Experts of a small language model: vocabulary 2048, a shared expert of 64 neurons.
Below are experts of layer 3 (counted from 0) of a mixture-of-experts language model. Rows are named router (the router's row for the expert), gate (a neuron's input weights, with its number), up (a neuron's input weights, with its number), down (a neuron's output weights, with its number) and show model dimensions 0-159. Each number is 128 + 32 x the weight over its row's rms, rounded and kept within 0 to 255.
Before each expert's rows: a language model's description of what the expert responds to; "comes after" lists some tokens at least twice as common just before its tokens as in all text. This comes from a sample of Wikipedia text that the model never trained on. Tokens count by the router's weight.

# expert 16
What it handles: Clause-joining commas. Commas ending a clause or list item in running prose, usually followed by and, which, but, including.
comes after: "s", "\"", " However", "es", "ia", "a"
router [130 135  95 115 173 128 118 140 125 137 112 125 143 173  98 133  89 139 120 134 152  60  93 136 192 173 120 147 171 148  31 133 102 147 164 112 153 132  85 129 198 102 111 108  89 107 124 119 122 126 100 126  92 188 186  86  86 124 164 102 196 117 116  94 156 160 136 153  97 105 160 126 166 105 144 139 139 104 116 119 160 154 144 146 151 123 184 106 128 149 157 122 146 165 164  78  70 110 100 145  96 107 175 117 101 113 108  59 119 116 108 147 126 164 115 108  93 165 137 160 119 168  72 150 180 112 196  89  71 149 107 157 120 182  95 156 104 112 139 139  41 180 150 116  84 153 131 162 138  77 129 144 190 169 151 155 160 136 144 179]
gate0 [133 154 147 136 158  87 152 186  90 160  80 194 103 115 166 135 160 155  99 101 174 106 115 105  99 178 189 102 140  98 150 118 119  72 125 179 118  92 160  66 119  81 141  90 117 142 139 120 143 181 139 213 200 149  90 132  92 128 151 137 133  89  90 123  82 147 141 102 126 130 134 139 131  78 126 133  83  83 122 108 125 119  79 162 121  81 121 152 109 111 141  93 155 173 120 170  63  48 110 140 110 173 112 194 138 175  88 132 135 108 139 138  96 137 138 146 170 123 132 108 107 156 151 168  88 132 155 164 160 149 106 121 139 153  68  70 145  94 129 102  92 104 153 178 178 105  90 118 196 108 125 156 128 101 177 136 137 161 146 155]
up0 [139 178 154  77 118 159 180 106 145  82 160 118  60 174 120 107 143 152 168 190  61 130  50  99 130 148 100  96 122  90  90 146 164 184 136  55 136 133  96 193 108 168 124 155  93  78 145 134  94 134 130  33 168 151 143 146 138 161  87 127 144 179 132 114 119 103 128 117 176  66 144 123 133 162 114  82 123 138  88  88 115 137 133 132 110 113 172 129 156 128 114 126 116  91  92  89 196 138 179 112  91 156  97 120 103  80 120 141 148 150  77 125 165 100 148 158  65 183 126 125 166 155 139 122 172 146 160 127 167 119 135  94 135 107 161 153 128 179 107 103 134 123 133 148 128 158 153 143  79 170 129 131 151 159 109 141 148  92 192 113]
down0 [ 94 106 103 117 125 113 112 110 120 150  89 109 127  92  60 161 141  99 117 133 136 195 121 148 139 121 103  53 107 130 149 112 108  93 139 182 113 144 154 119 127 130 127 161 138 154 123 194 109  86 101 132 144  96 105 180 181 153 172 131 157 115 152  67 155  88  67  90 108 123  52  88 116 135 114 121 152 183 194 148 170 113 125 178 192 134 109 151  74 171 129 165  66  94 136 185 104 147 159 120 116 159 201  81 130 139 162 153 108 143 108 126 111  93 126 123 119 103 193 123 150  95 166 180  75 130  97 127 126 110 140 146 156 164 108 166 152  84 129 160 113 185  81 143  97 135 119 106  42 123 142 173  92 144 117 168 139 122 102 127]
gate1 [ 92 134  99 130 151  97 148  85 114 153 124 110  98 148 102 160 139 138 142 197 139 152 185 146 156  80 191 163 125  91 163 124 169 130 112 163 120 163 183 104 117 208 127 133 101 132 105 127  78 102 123 162 202  98 152 128 132 158 131 174  96 153 113  87 128  75 135  79 170 151 116  78  75 121 126  78 105 139 151 132 133 170 110 152 170  87  67  72 125 140  86 152 141 160 145 112 120 171  80 165 116  53 126  99 172  51 100  62 127 154  97 131 171 127 161  93  90 137 177 126 108 114 135 131 180  87 125 183 125  67 141 128  90 137 129  94  92 103 133 120 167 151 133 140 164 151 144  99 103 150  77  94 156  96 138 139 142  90 149 138]
up1 [112 138 138 117 137 105 148 121 115 145 179 138 104 131  97 128 123 124 115 159 135  65 106 170  91 103 138 100 147  96 114 140 150 152  75 139 189 141 118 102  97 154 103  81 169 179 127  54 148 133 116 170 111 134 112 115 189 146 139 123 117 153  56 152 193 151  67 149 102 160 159 170 112  97 138  20 101 115 124 160 102 146 121 150 156 104  59 191 112  93 134 134 139 136 133 111 189  85 151 153 113 101 166 119 104 149 162 107  83 183  55 116 157 119  83 150 108 113 123 102 132  81 114 122 141 135  91 191  97 136  95 172 181 170  85 146  65 122 145 111 111 103 130 146 140  83 136 131 163 134 155  79 141 185 159 174 141 147 126 166]
down1 [144 175 122 127 122 159  99 160 134 149 150 116 116 172 127 138 113  98  93 101 109  86 146 151 105  53  77 129  85 121  98 166 103 162  80 107 164 143 104 200 193 136 114 114 123 132 133 111 125 185  88 133  89 147 122 127 120  75 183 158 140 126 151 150 104 112 111 175 129  92 161 135 194 105  82 148 100 110 136 173 144 189 219 135 136 117 160 106 164  95 177 147 114  99  98 110 144 113 144  91 109 198 123 125 119 157 147 167 160 180 184 118 113 145 105 149 113 158 124 117 130 129 113 142 102  98 164  45 193 115 154 159 112  97  95 129  96 167 142 153 101 211 126  78  91 128 111 122 114 153 121 122 155 153  69  66 171 171 132 128]
gate2 [163 140 101 175 137 162 147 138  76 189 135  93 163  86 108 131 129 155 130  97  77 115 104  49 132 101 143 156 150 126  45 156 152  78 104 108 165 154 125 116 109 117 138 142 155 139 156 101 184 136  72 125 158 132 128 203 164 151 114 137 114  97  71  97 123 128 119 137 149 150 128 168  58 114 142 107 142 105 165 130 107 166 181 162 123 156  92 183 164 158 139 140 135 161 138 159 173 139 131 132 197 121 125 140 119  97 144  79 146 106 103 189 160 136 103 176 177 113  93  79 192 107  90 122 148 163  93 102 104 213 177 130 146 129 160 139  84 204 147 120 147 111 130 136 147 109 148 103 158  70 141 142  96  74 125 150 165 116 150 152]
up2 [ 75 143  90 164 171  81 203  84 195 138 138 183 170  93 123 114 183  72  88 106 156 124 185  81 161 141 126 211 134  88 125  96 160 137  98 141 131 115 131  95 163  76 138 125 157  85 134 137 159 144 150 105 105 138  89 124 144 216 143 151  72 109 144 125 118 167 118 129 142 110  81 133 156 117 165 124 129  80 166  96 171 151 141 109 131 109  85 135 130  72 140 148 114 127  79 130 101 176 177 135 129 152 194 160 152 115 132 172 154 108 165 163 178  64 123 128 151 131 138 158 171 136 121 122 142 142 152 117 152 105 110 177 126 121 123 142 162 101  71 161 158  98 147 125 148 122  71 161  70 141 117 146  69 160 104 120 100 142  72 114]
down2 [133 109 154 136  69 185 120 155 169 158 147  82 111 138 155 193 137 144 146 140 129 122 132 108 154 145 137  90 126 147 107 170 112 104 176 164 100 113 139 153  87 104 116 141  21 114 123 123 143 135 105 107 128 131 139 194 135 145  89 170 138 156  59 157 107 159 108 130 158 162  50 140 156  87  72 125 134 142 162 172 139 128 125 186 118 113 115 146  99  99 125 177 167 165 181 106  93 104 101 142 118 163 127 139 158  92  63  93  97 111  84 118 135 109  92  69 181 127 171 130 169 163 102  88 167 118  81 107 129 178 118 180 162  68 125 153  88 155 176 115 151 108 184 103  87 102 144 111 120 135 103 132  95 107 118 121 141 177 181 184]
gate3 [ 72 118 123 195 115 130 152 125 134  91 131 143 112 173 103 155 144 143 151  90  83 126 110  84 102 163 146  86 122 170 209  94 116 129 106 110  78  84 109  84 152 106 120 150 126 119 139 111 117 142 165 187 201 153 136  98  94 104 120 155  91 148 130 187 153  55 133 113 130 160  75 112  71  63 177 161 168 159 138 103 143 146 136 122  77 120 127 120 154 152 139  84 121 124 106 111 122 161  93  61 108  92 151  97 152 109 137 109  80 128 123  96 119  88 164 108 177 154  77 132  80 123 104 125 154  52  67 105 114 121 150 117 177 215 132 120 126 118 146 113 134  97  76 118 116 164 117 146 208 132 168 150 129 139 120  97 180 108 136  99]
up3 [ 84 126 183 180 148 131 134 142 125 124  67 106 116 170 142 141 138 142 117 156  99 136  71 124 153 177  84 116 181 140 128 151  43 154 203 118  78  83  88 136  62 134 181 118 160 124 128 160 127 170 104 142 194 101 108 151 115 126 149 115 116 163 173 113 175 111 143  76 108 133 125 147 157 116 135 150 127  83 144 147 198 119 124 140 143 135  95 101 142 115  93 127 133  93 156 105 145  81  89  93 131 147 165 113 122  84 161  82 110 140 127 163 147 135 166 175 218 131 122  86  77 186  99 116 169 146  63 153  96  89  99 119 110 139  82 151 126  95 153 130 139  91 142 121 106 145 141  93 132  74 117 125 176 162 126  91 149 107 130 220]
down3 [135 116  16 118 155 108 146 131 172  98  75 176 113 120 115 118 108  89 159 171 134 157 128 166 100  75 110  90  79 121 103  82 138  73 124 102 182  58 142 107  84 158 119 112 148 169 149 242 167 128 105 116  84  85 156 135 171 164 123 127 157 128 100  83 109 172 110 184 153 149 133 108 165 134 110 169  94 173 126 117  90 124 129 100  96  74  98 154 108 149 128 103  97 116 117  97 142 138 125 133 156 127  99  54 133 162 197  98 135 153 144 135  92 179 110 122 120 126 189 133 128 157 133 135 135 113 156 137 162 136 138 127 119  67 124 159 141 163  91 164 108  98 138 109  96  90  87 115  94 179  75 117 102 114 118 151 136 169 162 161]
gate4 [112 154 148  93 130 163 120 119 150 161 118 111  96  69  95  85 127  87 129 132 129 150  83 139 134 191  90 145 109 113 114 104  91 129  69 152 179 149 140 106 128 145 145 148 146 103 145 155 160  52  93 136 101 113 117 182 171 112 127 134 132  93 121 122 169 130 101 181  84  82 114 151 149 186 105 139 151 119 148 158  93 104 132 174 109 160 106 132 118 152 131 176 130 174 148 167 150 105  88 132 123  51 175  99  86 232 149 128 122 111 162 140 105 144 137 113 170  99 122 137 115 140 122 100 119  74 170  96  94 159 200 119 124 118 109 127 121 166 117 179 111 191 119 128  90  65 195  95 177 131 112 115  94 111  86 162  56 172  99  77]
up4 [144 115  50 105  86 100 105 172 166 103 127  78  80 131  99 137  92 114 132 152  73 108 128 100 125  63 105 131 156 192 123 149 151 127 123 135 171 177 134 116  84 121 111 106 174  80 185  91 133 148  58 108 187 106 103  77 117 128 123  80  90  95 106 122 130 137  79 157 105 181 101 141 116 151 111 135 167  99 188 157 144 161 107 162  96  95 140 158 126 121 131 140 156 177 139 128 128 146 138 144 167 109  49 165 116 131 106 158 167  61 140 154  99 168  38 135 145 119 100 139 139 122 118 106 102 117 171  55 143 119 102 133 138 147 111 142 129 144 136  91 146 111 106 140 104  98 175 114 161 145 130 145  46 120 181 138  82  75  93  88]
down4 [ 89 104  85 121  91  88 150 167 197 126 132  66 132 139 138 108 140 129 143 117 177  91 115 105  96 114 111 175 146 168  97 102 194 187 149  86 120 118 125 107 123 115 121 119 119 110 148 124  86 101 104 135 144 149 109 194 135  98 182 144 105 107 148 114 117  92 144  80 138 104 143 204  70 121 174 134 150  94 100 188 159 107 118 136 115 111 116 131 135 125  77  92 130  66 175  78 150 125 147 149 166 155 149 143 171 136  77 115  61  64 162 134  52 144  57 116 137 132 118 122 117 120  88 159  94 114  84  55 123 135  91  97  87  92 122  80 140 109 101  89 122 134 124  99  85  83 144 106 126 145 102 135 116 106 124 115  67  57  99  90]
gate5 [145 144  59 100 102 115 162 104 129 130 111 133  86 143 134 133 175 114 159 129 150 110 103 109 187 163 140  99 139 170  69  94 125  92 135 138 145 112  59 151  61 118  93 122  94 108 110 198 205 123  99 160 117 100 158 130 177 161 141 152  83 104 137 115 117 129 138 109 135 165 163 100 142 115 195 177 111 181 121 119 176 118 134 202 114  76 162 184  93 132 117 138 151 145 124 161 136 109 124  49 147  71 136  77 135 132 125 146 132 140 202 105 104 152 125 145 189 114 116 118 110 168 172  82 154 123 157 158  95 107 113  91 136 130 134 161 111 190 100 100 121 149 159 151 127  63 134 121 217 122 147 123 131 100 114 141 165  87 154 182]
up5 [121 159 147  84 134 144 120 157  95 114 127 125 127 110 116 112  71 109 113 158 133 122 112 143 142 150 131  90  75 158 107  88 121 125 151  81  94 104 102 125 135 117 144 106 140 104 144 109 119 152  80 186  98 148 143 166 132  33 162 155 144  95 174  85 117  72 134 100 104 179 180  52 152 107 142 163 164 100  50 107 172 129 133 119 111 102  90 161 153 158 136 132  83 123 203 133 137 136 101 146 147 158 163  86  86 129 152 186 107 157 165 137  97 129 112 135 131 148 196  57 122 123 112 165 202 190 135 108 180 117  63 133 126 102 192 109  87 128 120 129  90 120 127 144 138 107  82 112  78 156 144 191 133 134  94  79 114 128 122  71]
down5 [149 211 167  88 156  91 135  97 125 103 204 144 107 138 163 184 120  85 114 183 116 108  82  97 144 156 100  77 124 185  93 105 133 107 200 112 110 140 116 103 164 146 106 123 125  77  73 102 126 118  72 165 161  62 143 159 103 127 128 133  75 142 145  94  76 146 155  74  89 126 161 101 123 118 146 163 138 143 114  74 125 128 126 114 131 121 150 147 163 122 169 176 131  46 101 151 122 167 122 145  80 113 179 102 132 108 175 125 145 107 147 142 131 135 139 132 199 163 167 112 110 115 132  80 128 131 104  82 209 120 196 135  94 161 159  99 120 143 134 173 150 176 184 181 125 147 116 100 143 117  87 131 135 158 125 100 112 123 153 165]
gate6 [129 144 112 120  93  99 102 141  93 161 146 143 146 140 147 150  64 118 125 177  85 164 179 113 169 138 160 138  87 181 137 141 153  64 111 148 231 136 122 131  86 159 130  96 109 138 171 190 190 115 148 147 169  74 116 123 163 186 172 123 168 139 116 117  90 116 146 104 165 144 163 196  93 117 133 121 109 185 151  83 162 132 162 174 124 210 100 112 132 113  54  93 133 123 140 130 153 166 135 144  58  79 141 111 172 162 150 106 154 147 127 116 154 148 146  53 141 127 104  45 144 139 134 128  81 157 165 128 148 127 153  97 132 159 183 136 101 135  65 118 119 118 130 109 149 137 179 158 153 105 174 126 130 139 102 117 122 124 151 116]
up6 [145 157  82 142 161 129 148 145  95 106 134 123 108  97 164 163  85 151 110  68 116 177 144 137 163 107 144 156 124 181 141 143 111  86 142 118 162  42 143 143 126 140 136 169 127 132  77  78 106 117 132 152  86  87  65 180 139 113 121  83 123  62 138 120 136  74 143 158 132 106 114 208 128 138 134 121 153  99 124 177 119 140 162 121 131 126  53  80 161 181  65 162 115  79 114 164 104 113 117 161 106 152 139 115  83 159 120  78 135 145 157 140 124 144 177 109 153  81 110 103 134 160 104 153 156 137 103 125  90  91 134 131 120  69 174 133 136 161 155 138 135 143 130 103 110 176 161 139 116 169 152  89 205  73 142  95 155  61 217 116]
down6 [115 147 163 118 135 142 103 185 134 136 109 122  86 156 160 100 119 168 178 123 106 105 143 159 172 102 114 113 133 134 195 123 109  54 136  92 111  85 113 122 142 116 152 115 109  88  22 102 151 103 127  93  85 105 169 132 155 103 119  97 123  79  93 130 130  86 113  93 126 139 115 148  69 128 139 110 124 129 115  84 108 113 154 105 153 175 187  94 173  89 140 150 132 143 180 158  74 159 113 131 122 131 150 130 108 154 149  74  91 115 140 114 161 182 161 137 119 121 152  76 100 182  94  33 142 143 103 145 100 103 134 102 112 103 172 148  76  91 162 121  88 199 129 151  81 159 180 159 141 100 170  96 144 184 111 153 133  77 196 137]
gate7 [101  99 133 156 116 150 142 117 118 159 172  55  95 144 158 142  81 145 176 154  89 153 120 144 171  93 128  93 119 138 147 124 145  91 168 115 126  78 125  99 126 152 144 107 195 173 164 151  98  65 127 116 133 130 140  80 110 101  87 135 129 144 115 121 184 113  84 109  98 224 179  87 189 163  96  81 164 120 122  82 160 103 141 140  89 117 169 145 128 123 142 135 101  77 122 152 155 144 170 128 122 158 191 154  67 148 179  78 182 119 165 150  94 193 123  80  86 163 168 147 132  80 143 147 177 162  83 119  91 134 146 182 104 165 160 146 161 126 125  94  94 124 162 116 144  72  79 126 150 154 100 118 138 114 138 160 162 164 113 123]
up7 [122  58 146 117 138 105 129  93 139 161 134 139 121 146 144 147  61 146 191 115 143 127 117 179 104 136 111 170 149 162 170  58 125 131 156 124 123 144 122 132 134 134  96  78  66 161 150 120 136 114  79  88 123 120 148 103 112  98  84 179  86 135 135 146 136 116 131 146  98 181 103 104 146 177 162 127 116 135 148  78 166 163 152 106  71 154 171  99 143  62 147 124 128  96  75 154 152 158 189 134 201  99 169 119 110 190 184 127 107 109 188 151 105 128 126 158 112 164 170 108 149 139 115  48 167  78 145 147 113 171 196 150 132 134 131 152 107 106 125 100  70 159 138 160  93  78  81  58 145 122  92 156 145 121 176 156 109 104 145 138]
down7 [127 149 154 178 138 102 115 137  99 126 108 128 104 102 138  84 154 129 144 115  43 143 118 179 155 169 144 149 128 135  83 101  94  88  64 170 109  88 150 102 207 122 126 155 152  92 183 106 205  88 138 119 132  72 123 133 195  76 142  50 126 103 144 119 118  51 133 116 121 104 152 156 126 138 143  95 126 126 147 133 104 125 134 137 172 144 121 165  49 111 115 142 129 117 137 125 123 164  93 126 100 150 159 161 161 140  80  47 204  86 124 129 105 149 102 140 138 138 118  98 149 106 135 129 146  85 137 108 162 118 147  94 165 122 134 152 195  82 102 111 136  70  84 183 150 203  95 159 116 102 140 168 136 173 128  93 132  93 150 132]
gate8 [138 110  40 123 131 118  90 144 101 175 187 136  87  99 163 110 151 126  85 129 102 154 151 132  82  88 115 175 163 155 159  76 113 129 129 146 104  90 160 109 172 110 120 121 134 163 158  66 130 138  81 141 139  92 149 170 134 192 138  90 177  89 115  93  81  99  65  87  99  70 128 149 131  73 136 138 161 147  98 144 126 137 130 176 137 108 101 135 149 109 103 116 151  80 203 100 136  73 110 130 137 105 100 168 172 169 167 165  98  90 152 110 122 148 125 190 126 145 178 102 104  79 139 129  35 133 129 102  88 105 134 125 141  87  81 136  51 149  94 110 141 159 145 120 142 197 129 121  94 134 109 104 177 105  86 130 120 128 141 111]
up8 [125 107  99 128 174 166 142 168 165 168 148 167  81  93 152 125 101  92 143 131  64 144 129 132 162 151 117 147 104  16 237 132 173 118 115 155 114  78 122 134 138 142 120 131 135 150  94  91  83 172 145 122 158 100 112 118 175  87 178 155 158 138  87 108  90 121 108 120  97 143 113 163 136  55 112  65 147 163 147 167 184 104 184 164 138 135  93 108 151  54 111 143 154 118 125 111 104  77 140 136 132 123 102 175 138 111 154  97 114 138 196  92  94 148 117 130 100 163 109  87 120 115 145 143  87 117 150 141 147  64 137 133 117 110  73 145 146 141 159 119 168  95 119 119 123 157 141  73  97 165 172 158 146  67 106 160 110 103 166 115]
down8 [ 89 135 200 151 116 153  98 105 187 114 104 143 141  95 140 152 148 159 135 127 114 134 109 144 116 155 131 162  84 163 110 146 132 116 148 150 182 165 102  97 145 105 150 144 202 131 177 159  66  89 191 122  93 114 140  84 101 108 176  51  81  92 137 112 157  73 163 104 130  83 143  98  92  73 155 105 101  98 132 109 131 199 109 110 174 148 131 120 117 124 170 117 128  70 115 144 168 166  90 141 100 113 111 179  94 140 152 148 175 197 124 127  70 123 155 164 147 130 100  85 171 105 128 104 145 131 135 125 104  83 112  70 137 173 125  86 161 109 114 104 155 144  65 141 134  71 147 105 176 100 100 103 134 154 138 142 168 171  87  65]
gate9 [131 115 182 163  96 123 134  80 175 131 102  97 142  97  61 127 148 113 100 125  94 111 124  96 126  90 116  75 157 174 136 139 109 143 143  98 173 150 121 169  83 142 160 123 149  35  99 123 175 173 102 116 127 134  79 174  84 152 172 154  99  71 166 115 168 197 136 133 105 150 136 156 114 130 127 108 109 108 130 131 102 100 122 102 157  88  95 132 195 135  89 157 139  87 139 152 106 163 154  79 101 184 163 155 113 106 154 134  25 139  55 144 151 141 158 155  61 157 117 159 131 136  83 131 100 156 163 191 173 137 150 183 159 102 129 116  71  89 127 133 108 157 125 162 166 136 114 151 118 153 144 149 100 132 114 113 130 135 111  57]
up9 [110 108 134 138  75 150 180 144 140 155 116 170 102 121 106 164 142 128  58  94 141 125 125 137 121 112 103 108  85 109 177  91  78 144 163 152 140 153 118 107 104 118 128 156  93  99 159 141  77  92 166  99 181 123 147 196 141 104 128 127 124 138 125 181 100 100 171 120 163 114 133 208  75 196  82  96 146 161 116 169 184 149 175 160  72  88 134 105 105  75  99 112 145 150 116 116  89 151 111 180 101 128 103  89 135  92 109 124 139 106 115 125 143 104 143 145 218 101 100 143 122 255 110 131 132 109  65  68 114 140 122 118 106 128 117 127 140 129 129 147 156 138 107 127 136 123  73 147 142 120 158 163 202 117 105 126 113 141 182 137]
down9 [107 108 100 136  99 180 114 131 149 113 157 132  53  73 128 116 145 146 103  99  80 203 121 135  91 153 136 126 115 132 179 132  86 188 154 154 149 171 145  92 124 115 132 144 126  95  98  81 125  46 159 132  90 101 123  84 133  56  94 119 137  88 113 134  81  94 171 154 189 135 134 141 138 140  91  92 149 167 159 192 122 172 134 152 100  99 163 118 158  56 128  75  97 153 179 132  97 147 114 144 132 106  96 163 143 101 137 161 169 110 143 154 115  75 134 110 176  57  63 167 146 199 126  68 118 153 114 129 128 171 129 110  88 119 166 106 146 134 107  86 104 108  85 127 133 123  53 134 164 180 123 130 153 144 151 143 152 113 118 138]
gate10 [153 119  70  93 107 173  97 209 106 156 170 115 136 111  94  68  95 206 146  83  52 176  48 101 138 181 116 174 160 129 113 162 161 154  97  54  87  77 126 173 117 121 121 140 144 125 182 140 123 187  85 177 102 156  93 159 169 117  90 173 145  94 158 134 128 113  99 130 123 114 148 130 123 156 131 161 152 113 180 110  93  90 170 154 129 154 129 153 112 156 135  99 106 101 138 164 140 111 160  71 123 132 101 119 116  96 175 144 106 105 136 143 118 116 154 165 100 130 139 128 154 130  78 150 130 132 157  67 182 141 146 105  98  95 170 134 164 137 205 163  68 105 121 143 133 103 154 129 151 129 113 167 101  91 111 156  95 164 150 124]
up10 [146 123 157 145 165 133 144 143 108 149 141 145  96 170 118 121 131 126 181 109 141 137 156 153 118 120 108 146 130 156 155 119  78 188 103 118 106 105 100 138 141 125 214 108  71  59  79 109 171 174  75 113  91 117 104  91 141 136 126 119  93 192 110 145 129 144 152  98  92  96 129 101 140 175 120 121  94 117 164  95 132  76  73 157  95 146 127  91 151 106 120  75 143 112 132 106 171  94 142  74 105 146 175 109 190 110 104 185 115  19  94 114  95  90 138 159  94 151 134 152  96 108 172 100 150 107 161 160 151 159 128 141  60 108 112 120 144 159 133 110 112 137  74 179 179 162 101  96 111  40  85 130 139 126 178  86 106 134 137 158]
down10 [108 143 118 172 106 171 166 122  48 176  98 125 141  77 122 124 102 117 124 178  86 126 143 116 106  95 149 125 147  99 124  93 130 152 125 158 174 162 134 106 150 132 161 110  79 110 107  89  96 176 139  45 134 175  82  84 110 178 123 133 146 126  57 123 116 184 166 173 109  80  84 116 117 196  90 127 111 106 124 175 136 100  93 121  98 137  54 174 150 130 159  96 132 120  69 159 157 112 174 142 105 153 121 126 156 164 137 158 175  83 125 118  86 129 105 195 121 139 146 138  80 131 156 157 182 112 121 159 165 160 122 170 132 163  94 131 108 111  92 117 117  95 171 198 181 210  95 133 104 126 122 141 139 120 176 130 129 148 101 100]
gate11 [144 109 152 147 133 105 134 173  61  98 152 124 106  87 110 130 116 136 143 105  85 117 106 153 106 113 119 130 139 172 162 154 122  98 155 129 183 132  91 147  43 147 159 179 136 107 101 139 144 142  91 136  68 150  89 123 120 109 126 143 182  98 144 179 112 136 166 131 106  31 134 136  93 140 147 175 152 117 126  80 110 106 108 151 151 135 151 132 130 180 157 132  42 130  21  81 150 148 129  97 193 143 127 134  56 168 113 168  80 100 129 128 126  94 137 130 140 122 124 118 110  98 161 103  74 190 141 110 121 114 162 165 131 151  94  53 103 127 117 169 143 169 105 147 172 122  93 112 172  57 151 126 144 141  91 130 118 127 158  69]
up11 [130  87  89 132  89 100 180  91 107 103 127 162 107 119  86 187 134  94  67 140  80 147 178 126 116 174 159 131 106 179 115 117 161  72  98 155 105 158 154 125 175 175 136 108 124 194 141 120  91  89 138  76 143 106 100 105 140 117 138 156 180  78 131 143 107 173 133 144 134 109  83 135 105 140  98 109 127 155 132 124 113 191 126 145 130 121  92 100 210 117 174  85  87 131 102 174 107 137 151 154 105  87 167 148 154 164 158 138 119 138 133 164 149 109 150 225 116 113 156 136 167 168  93 121  43  68  78 159 177 104  87 137 181 128 100 159  76 110 128 154 102  93 142  99  87 140  89 166 122 145 112 126 123  93 124 129 160  78 109  99]
down11 [146 173 199 101 112 167 121 125 101 111 112 105 149 104 114 138 102 175 182  97 112  95  98 138 113  98 114 171 176 182 135 115 133 119 125 182 176  66 158 175  92 131 107 173 152 104 111 144 140 135 128 151  97 128 131 118 123 147 176 144 109 140 170 105 108  93 149 152 108 123 185  97 128 121 150 136  91 141 151 114 138 119  75 136 107 113 154 118 146 153 125 135  92 128  93  88 180 132 110 139 148 198  78 113 157 174 178 201 163 153 195 114  96 111 170 138 154  90 156  73  69  59 134 116 148 176 119  99 107 151 171 118 102 175 112  83 160 119 178 148 168 156 148  49 135 122  99  98 151  48 102  77 129 142  94 155 166 141 133  89]
gate12 [109  68 168  82 118 121 100 124 161 198 145 129 175 197 171  97 167 135 148 130 119 126 140 101 167  95 154 147 161 130 158 110 131 172  66 115  96 119 202 115 179 156 145  78 170 156 105 147 158  89 135  70 185 181 173 151  88 144 108 168  74 194 151 157 129 106  90 111 153 167 117 104 136 102 131 124 103 145  63  98 164 182 113 138 104  66 118 170 135  79 126 150 141 102 172  67 129  98 136 120 109 139 127  75 146 119 138 142 143  90 141 150  90 118 117 110 108 203 134 175  99 163  97 105 163  51 160 117 106 179 114 138 115 139 148 141 135 155 120  98 127  91 147 111  88 105 129 116 125 170 126 122 125 188 167 154 132 132  99 155]
up12 [ 66 143 163  98 131 119 135 115 132 118  96 102 129 114  90 147 173 121 136 151 167  73 147  98  83 125 147  86  83 148 131  77 161 133 137 128 158 137 124 149 129 183 110 116 132 125 116 193 156 130 129  67 104 180  79 136  99 147 109 142 182 154 185  79 108 108 146 112 124 158 163 173 143 142 143 125 165 169 139 175 166 120 107 145  93 112 182  58  79  83 116 106 108 132 149 156  76 117 137 146 110  79 168 220  79 160 176 151 155 165 116 122 126  69 146 158 120 160 123 115  74 151 163 164  94  47 139 181 116 125  66 112 180 120 178 161 121 126  85 107 124 122 122 129 157  74 134 132 115 115  90 120 173 146 127  85 105  75 142 151]
down12 [157 111  92  71  94 105 142 138 129 124  61 118 125 169 140 133 162 130 175  97 140 122  72 145 141  57 156  61 100  55 130 129 160 173  95 107 104 156 116 120 156 142  91 117 156 165 165 104 139 168 148 120 190 156 147 163  94  95 129 144 108 116 138  94 181 127 156 159 109 148 143 109 141 125 125 143 121 125  83 163 158 165 108 141 158 102 107 177 154  91 117 167  97 104 161 138  54  90 170 118 122  47 134  31 124 105  84  70 136 140 120 188 121  89 107 116 138 180  75 127 109 133  96 142 118  87 132 136 114 173  88 126 122 136  90 121 101 158  91 164 132 141  87 126  85 112 109 138 117 146 112 111  26 159 133  79 125  94 107 135]
gate13 [192 125 110 129 156 126  86 154 125 127 135 150 160 155 117 192 100 135 160  83 131 124 144 129 102  91 171 167 145 172 131 174 137 134 150 132 152 111 121 153 149  64 116 127 123 155  78 206 140 143 166 129  98 165 189  95 127 168 155  70 162 115  99 142 108 146 123 104 109 118 139 155 114 118 143 131 139 118  84 140 187 178 140 142 184 128  79 132 120 114 115  43 165  89 202 112 137 190 126 171 136 140  89 134  99 164 145 133 119 174 176 105 142 109 106 170 105 147 149 119 158  77 158 128 126 116  56 121  79  82 206  83 146 109  91  98 129  85 159 166 140 157 149 127 114 140 139  85 103 147  64  75  88  91 154 170 170 167 129 127]
up13 [102 168 123 107  97 170 166 162 135 174 160 139 130 112  95 121 125 148 142 159 158  80 122 125 127 187  93 168 127 142  66 101 153 168 172 148 124 114 206 151 121 134 184 116 139 119 131 173 150  93 157 116  51  80 175 167 122 144  90 132 107 189  76 114 153 144  90 108 201 131 124 176 105 105 129 116  38 193 183 170 128  98 162  97 126 149 145  96 124 115 151  87  92 110  44 113  95 135 138 121  92 115 143 119 131 124 135 121 101 102 134 108  90  98 140 122 119 141 127 141 117 129 145 116 115 144  86 155  92  85 150 170 191 119 140  89 142  97 124 120 160 153 121 119 138 193 156 159 153 105 167  72 202  92 144 173 169 129 111  88]
down13 [139  62 111 177 126  99 159 104  81 109  98 103 127  91 139 119 118 129 194 121 128  89 172 179  85 123 120 115 137 157 130 150  61  81 112  71 175  71 105 111 135 145 126 171 123 135 116 169 204 160 120  89 145 106 146 123 176 135 118 157 105 136 144 106 153  60 170 123  73 173 132  93 124 188  96 162 118 142 142 118 139  86 148 140 123 136  86 139  90  89 142 128 163  83 151 143 102 132 115 136 119 148  75 135  93 169  91  54 186 137 195 138 106 212  91 183 122 178 196 115 149 114 123  81 173 177  90  96 157 127 106  92 172 143 108 141 114  92 126 159 154  93 115 135 119 108 152 116 135 140  86 145 105  86 103 105 126 111 137 143]